Weights of a small mixture-of-experts language model, trained from scratch on English Wikipedia: a sigmoid router.
Below are experts of layer 5 (counted from 0) of a mixture-of-experts language model. Rows are named router (the router's row for the expert), gate (a neuron's input weights, with its number), up (a neuron's input weights, with its number) and show model dimensions 0-255. Each number is 128 + 32 x the weight over its row's rms, rounded and kept within 0 to 255.
Before each expert's rows: a language model's description of what the expert responds to; "comes after" lists some tokens at least twice as common just before its tokens as in all text. This comes from a sample of Wikipedia text that the model never trained on. Tokens count by the router's weight.

# expert 14
What it handles: Middle and ending pieces of longer words, often Latin or foreign-derived, such as Secretari-at, Psychi-at-ry, po-lic-y, Nat-ur-al, AllMus-ic.
comes after: "ri", "li", "ci", "o", "i", "vi"
router [171 155 140  84 121  86  79 184 144 144 140  50 104 101 163 126 161 108  79 134  86 168 145  64 130 101 117 120  79 135 139 133 116  95 114 104 131 132  89 126 147 122 147 132 116 137 117 145 137 102 128 127 134 154 112 206 171 115  75 105 167 132 114 194 122  91 140 167 204 161  96 102 143  93 140  99  90 124 127 112 105 135 192 125 128 123  81 174 121 114  62  66 160 115 180  66  80 164 149 140 128 125 130 116 124  50 129 138  72  90 103 123 121 131 110 139 112 128 126 112 150 140 136 143 115 140 192 152 171  75  88  15 132  50 137 146 119 107 177  92  79 100 154 122 119 122 128 202 164 130 106 119 179 105 104 204 120  99 105  99 123 119 155 142 191 118  98 183 150 101  88 155 131 103 144 156 106 145 106 133 208 131 121  68 117 108  97 142 132 154 123 150 111 157 137 120  88  93 115 110 147 137 135 170 103 189 131 180 118 102 128 166 109 116 104 126 151 159 172 129 163 133 124 104 133 157  83 144 121  99 117 183 125  71 185 119 127 107 120  97 143 120  84 152 135  75 137  47 125  86 131 110  98 149 182 145]
gate1 [115  99 120 112 162 132  91 115 110  92 166  72 136 152 174 152  69  83 167  95 119 113 141 108 155 170  99 112  44 169 109  80  90 141 140 122 177 118 123 105 117 134  69 132 208 135 157 103  88  87 110 121 169 138 166 141 163 148 126 135 183 174 116 108 155 130 143 119 119  85 146 190 161 111 143 140 159 168 109 122  87 128 122 127 132  74 103 138 221 112 234 131 112 125 166 116 159 143 115  95 136 157 114 137 112 140 184 161 131 111 136 127  97 102 125 125  91  69 145 141 145 111 121  75 122 185 139 106 151 141 110 159 157  72 124  87 127 118 139  58 123 117 121 155 164 130 135 174 160 104 130 157 106 123 133 146 149  59 153 147 167 143 119 196  74 111 109 172 134 181 135  67 152 107 110 132 162 143 124 158 191 180 153 127 113  80 166 126 119 106 138 130  84  69 144 125 142 159  98 148  61 178  89 134  84 107 182 114 150  95 145 134  53 180 121 118 165  80 128 128 100 185 105 159 152 140 103 154 128  84 184 116 142 150 148 178 135  95 138 110 109  84  96 166 160 121  61 108 128 121 111 119  75 169 111 150]
up1 [130 149 116  86  53 125 149 162 139 134 139 100 106 141  71 175 146 137 151 126 137 152 118 129  76 130 170 165 123 121 122 107  77  83 116 182  92  73 138 170 127 167 112 140  68 172 127 170 167 162 121 133  95 159 136  67  71 105 140 198  93 153 191 138 127 140 140  54 154 160 119 124 144  97 124 120 109 158 160  79 127 121 112 135 107 106 165 124  98 116 121  65 142  93  78 138 140 136  88 100 195 118 178 102 181 155 114 133 198 104 141 163 116 116 128 129 152 120  96 130 118  99 153 117  79  95 117 100 158 103 156  73 149 107 162 128 120  15 159 159 149 152 123 131  96 138 110  72 116 147 144 159 138 161 124 102 104 103  81 153 134 163 104 138 187 114 107  91 139 151 139 113 134 136 127 104  83  94 110 139 140  84 162 172 128 136 134 118 116  83 111 179 152 137 141 161 141 142 149 106 116  92 139 196  93 139 139 126 137 184 152 119 155 111 169 182 105 179 158 102 130  45 129 140 139 142 180  31 112 103 107 155 115 105 106  94 198 119 150 123 104 161  48  93 136 116 132 150 114 219 160 154 127 172  88 134]

# expert 13
What it handles: Middle and ending pieces of ordinary words and names, such as ri in airstrikes or brigade, ar in learned, e in swore.
comes after: "s", "or", "il", "ar", "d", "w"
router [153 195 102 149 129  72 145 143  89 117 172 127 154 176 124 108 120 113 140  99 128 157 112  47 118 141 146 129 129  59 112 111 155 104 123 141 132  83 139 114 163 151 107 130  98 158  85 136 109 131 143 133 104  36  99 163 191  98 148  64 136 121 137  84 123 139 160 188 161  85 138 144  92 146 109 139 116 164 119  49 111  93 131 144 110 136 112 180 121  94 114  78 120 158 128 158 105 146 104 114 132 158 106 100  43  64  85  95 107  63 142  51 155  81  84 129 115 140 178 128  97 153 135 152 148  92 124 160 139  57 114 150 149 161 153  89  89 217 135 102 133 162 158 133 134  72 133 139 123  61 110 184 127 164 142 165 154 155 138 207 123 106 136 102 171 163 169  97 125  77 158 100 159 106 125 110 118 161 109 116 123  88  90  94 121  81 139 121  88 114 133 191  99 167  97 122 122 156 127 133 160 198  81 118 121  96 133 107 146  89 153 169  85  99 152 117  77 130 111 139 156 107 156 156 147 124 142 119 131  85 110 146 137 180 114 106 124  94 123 136 134 210 126 166 155 152 114  83 115 150 108 203 137 151 142 175]
gate1 [143 117  90 118 103 140  55 147 167 156 144 107 119  57 204 135 133 138 125 116 103 169 126 119 159 115 134 145 122  98 129 170 128 116  75 144 152 110  60 118 143 174 132 149  94 150  83  99 164  60 123 130 144 146 139 163  95 141 102  85 136  91 147 173 136  95 145 103 136 147 108 141 164 104 140 134 119 129  74 120 140 124  69 102  87 121 158 140  84 177 126 100 118 112 175 150 201 181 119 134 180 161 167 135 114 103 127 171 136 133 128 161 199 132 112 188  49 167 121 118 113 130 152 135  66 117 128 194 110 109  95 147 105 127  48 133 122 104 117 107  75 101 115 172 179  81 110 200 128 117  72 243 152 137 129 144  92 111 125 116 190 138 124 162 156 135 139 145 117 146 137 166 121 140 146 150 111  76 143 179 138 163 169  89 152 105 131 100 142  80 171 153 140 102 103 156 146  89 116 153 164 125 212  58 153 125 165 146 116 103 112 100 178 104 134 141 119 146 122 144 144  83 167 136  92 113 114 166 162 120 106 108 106 223 130 162 193 129 121 113 135 166  97 136 104 184 127 123 134 107 118 126 180 167  99 121]
up1 [157 104 124 156 167 101 108 141  99 160 120 130 115  80 144 114 130 114  74  97 135 119 157 123  57 125 124 137 118 141 124 162 174 117 135  90 120 102 102 158  57 145  96  72 131 188  73 131  98 147 183 156  98 196  89 154 139 115 153 148 105 103 156 189 169  94 141 114 105 128  91 153 160 100  89 147  55 140 108 133 169 157  79 174 131 174  77 157 106  69 135 110 136 113 157 141 194 153 123 122 125 116 194 229 128 106 124 111 169  63  80 160  93 134 163 151  98 103 147 140  95 101 127 145 167 140 118 125  57 136  83  92 120 120  53 123  83 140 149 112 113  63 163 113  90 137 132 160 161  86 136  95 182 147 142 129 133 130  78 105 125 112 124 130 119  82 162  76 158 130 131 143 124  89 140 136 106 112 162 206  87  92 144 107 118 123 119 101 131 118  99 157 141 113 115 150 126 127 122 112 176 125  98 177 123 141 102 143 133 145 156 122 156 101 150 146 139 100  57 110 115  90  91  76 162 192  77 141  94  90 105 119 117 102 137 188  99  87 113 148 103  94 109  65 124 199 101  75 122 142 105 180 151 154  66  99]

# expert 3
What it handles: Bare space tokens and the opening pieces of words split into fragments, such as re, un, par, pa, often after inter- or hyphens.
comes after: " a", " an", "-", " un", " the", " inter"
router [ 63 162 116  99 159  98  69 154 111 193 140 116 151 160 179  78 120 151 134 143 186 101 157 105 130  75 108 115 125  86 139 149  96 145 110 146  86 121 124 205 149 114  95 127  61  86 132  84 130 151 154 106 108 131 104 120 112 167  96 149 144 156 119 102 144 125 140 119 139 140 117 119 139 143 145 108 109 109 146 161 103  82 197  92 110 170 174  94 143 160  78 109 158 167 102 150 120 205 101 116 115 178 129 119 129 138 128 111  99  89  99 126 172 104 129  86 182 173 114 129 133 195 147 151 142 145 172  79 107 122 105 118 144 147 157 113 131 179 160 149 165 127 114 112 120 127 159 113 118 120  93 200 174 144  94 105 133  96 187 150 102 131  95  79 124  62  42 121 150  76 168 130  98 115 131 181 129 153  98 181 122 157 150  72 117 133 136 144  98 187 123 163 119 139  85 171 175 130 138 175 138 131 116 186 148 114 119 160 126 169 175 112 133 133  69 181 139  83 217  98 182 162 136 173  64 133 132 135 122 129  76 151 139 121 122 108 136 115 127 126  94 124  80 125  92 148  31 130 115  86 128 198 100  96 172 111]
gate0 [176 176 102 150 140 128 132 159  87  99 127 135 111 153 148  96  71 113  97 104 104 118 139  94 134 144 111  98  78 108 145 127 156 115 115 122 100 136 138 187 160 187 161 107 122 178 136 110 131 121 129 103 107 172  83 107  97 155 177 186 135 105 176 114 121 177 127 116 129 151 123 144 139  83 156 182 150 121 157 110 121 121 152 114 108 135 126  97  89 162 145  88  97 149 113 190  78 149  98 137 137 128 146 109 154 107 100 128  95 127 123 134 166 195  99 142 156 175 102  81 104 185 136 147 121 176 180 150  85  94 123  91 136 151 139 106 196 133  89 158  76  64 115 165 111 120 162 125 127 176  96 131 116 147  97  90 135 104 131 132 119  52 143 171 115  94 118 141 109 102  86  81 117  56 131 107 174 184 123  78 123  87 145 149 123 103  77 148  66 127  65 152 160 152 105 167 118 130 173  75  89 165 123 133 108  56 135  89 111 121 120 146 168 131  90 106  79 114 182 172  93 148 161  98 108 136 163 199 142 175 124  57 151 101 115 181 143 162  81 141 102  90 109 167  93 114  62 166 125 235 101 155 130  89 122 149]
up0 [123  56 170 116  83 132  74 111 109 107 103 155  71  88 101  90 129 104  93  68 179 149 128 151 115 146 132 155 165 162 130 152 153 178 137 109 202 159 140 118  75 103 149 104 157  97 143 121  90 111 112 147 147 114 107 125 152  58 154  58 177 111  85 142 147 103 121 127 137 144 122  94 120 202 127 122 117 157 144 179 157 177  81 112 109  99 185 142 129 124 113 123 164 104 185 114 114 122 130 154 124  86 231 119 128 160 100  96 114  95 134  95 132  86 108 121 116 169  97 134 121 110 119 176 112 102 141 130 146 114 116 188  85  76 127 149  90 117 146 137 137 208 140 161 149 112 109  91 141  78 144 130 107  88 127 173  89 135 121 180 113 191  76 152 114 210 105 154 144 113 140 161  89 136 144 118 107  95 132 125  87 166  98  81  91 141 141 134 192 111 143 120 113 112 190  56 117 162 147 122 166 167 128 129 109 127 146 163  85  76 140 174 109 100 100 119 111 138  58 113 156 116 110 118 128 146 120  45  85 133 101 169 121 171 112  79 116  83 115 119 201 151 162 168 138 142 138 106 128  41 152 140 148 145 155 134]

# expert 11
What it handles: Single letters or short pieces right after a word's first letter, as in T-r-apped, V-er-dy, s-cholar, mostly in names and titles.
comes after: " ", " T", " S", " O", " V", "T"
router [117 129 120 115 171 135  89 123 136 159 170 144 127 149 145  64 181 121  81 180 148 130 173 166 123 120 130 118  89  48 102  98 162 151 122 120 129 176  93 221 139 103 103 130 119  98 135 215 104 100 113  54 151 114  69 132 122 120 147 148 208 146 124 115 168 123 182 158 122  76 149 150  76 141 102 149 176  86  94 142 104 116  76 134 152 104 125  97 187  86 162 132 155 169 140 139 152 137  83 115 143 103 103 139  98  85 140  91 155  84 116  90 155 107 112 126 124 173 102 125 123 130 134 144 123 114 168 124  90 132 105  93 170 145 145 121  36 166 101 153 162 221 160 102 106 125 177 133 149 132 124 135 102 100 114 146 156  85 119 135  82 193 144 141 136  97 157 125 123 153 136 163 152 153 132 134 149 134 138 194 121 116  92 179  75  78 174 138  84 110  85 163 120 117 171 177 180 146  65 135 141 154 126 129 141 166  53 169 123  98 104  73 143 112  90 144 133 122 111 110 154 168 110 130  52 125 121 183 161 152  72 164  92 110 121 186 144 160 110 130 114 152 143 141 179 122  87 143 127 127 123 155 118 152 127 183]
gate1 [155 176 149 115 139 111  75 104 131  98 126 119 180 100 162 151 138  64 141 178 152 116 151 126 154 143 122 148 121  98 160  83  70 152 120 102  99 100 114  65 127 189 100 116 198 110  76 150  68 160 112 120 158 105 120 136 152 148  46 101 128 132 141 152 175 115 114 125  70 151 179 119 120  76 131 121 124 202  54  92 177 137 142  85  94 134 136 111  92 157 143 116 165 115  59 106 182 153 128 103  51  88  97  71  96 188 145 116  59  82 138 130 121 118  89 149  88 127 137 158 153 135 140 138  99 128 151  98  95 128 141 127 139 100 132 103 170 103 156 146 149 126  94 120 178 150 124  49 157 124 133 178 161 149 145 123 105 143 116 147 170 149 110 151 123  85 107 141 152 125 126 148 105 106 149 152 188 115 107 142 224  94 171 151 106 172  85  60 151 103 150  75  82 175 125 186 128 131  66 175 109  97 128 126 148 125 135 138 125 129 133  69 101 136 160 101  83 103 142 172 108 116 155 108 129 108 135 166 128 150  78 175 151 133  88 139  94 107 159 153 129  50 137 156 189 130 147 140 120 163 151  83 131 146  85 129]
up1 [155  91 136 112 111 134 152 130  75 122 136 132 136 116 165 125 155 145 144 135 170 210 141 157 132 130  94 141 117  53 127 194 179 159 165 182  99 117 172 158 116 120 140 134 144 128 154  98 111 112 156 118 128 112 142 122 165 121 182 120 147 159 123  93 111  97 116 112  68 105 141 126  83 126 178  68 141 149 111 142 180  95 113 118 120 127  78  93  97  66 115 132 173 128  42 125 127 151 156 119 142  89 141 141 169  97 118 167 103 143 140 172 149 104 122  97 194  88 166  57  79  91 134 117 125 131 163 136 101 160 161 108 161  83 138 151  82 150 157 104 130 101 127 159 108 200 131 144 179 113 157 114 152 136  96  87 113  99 154  90 172 122 167 127 152 177 162 108 110 132 106 134 203 141 138 116 160 126 105 128  81  78  95 102 136 117 170  97 128  55 106 107  87  91 109 154 184 159 151 124 110 206 197  78 127  98 140  98 136 151 187 160 117 117 151 108 134  64 173 110  84 107 204 170 103  68 113 102 181 157 147 151 132 161 108 103 182 128 125  90 139 127 142 126 136 124 182 179  74 172 104 157 113 181 170 109]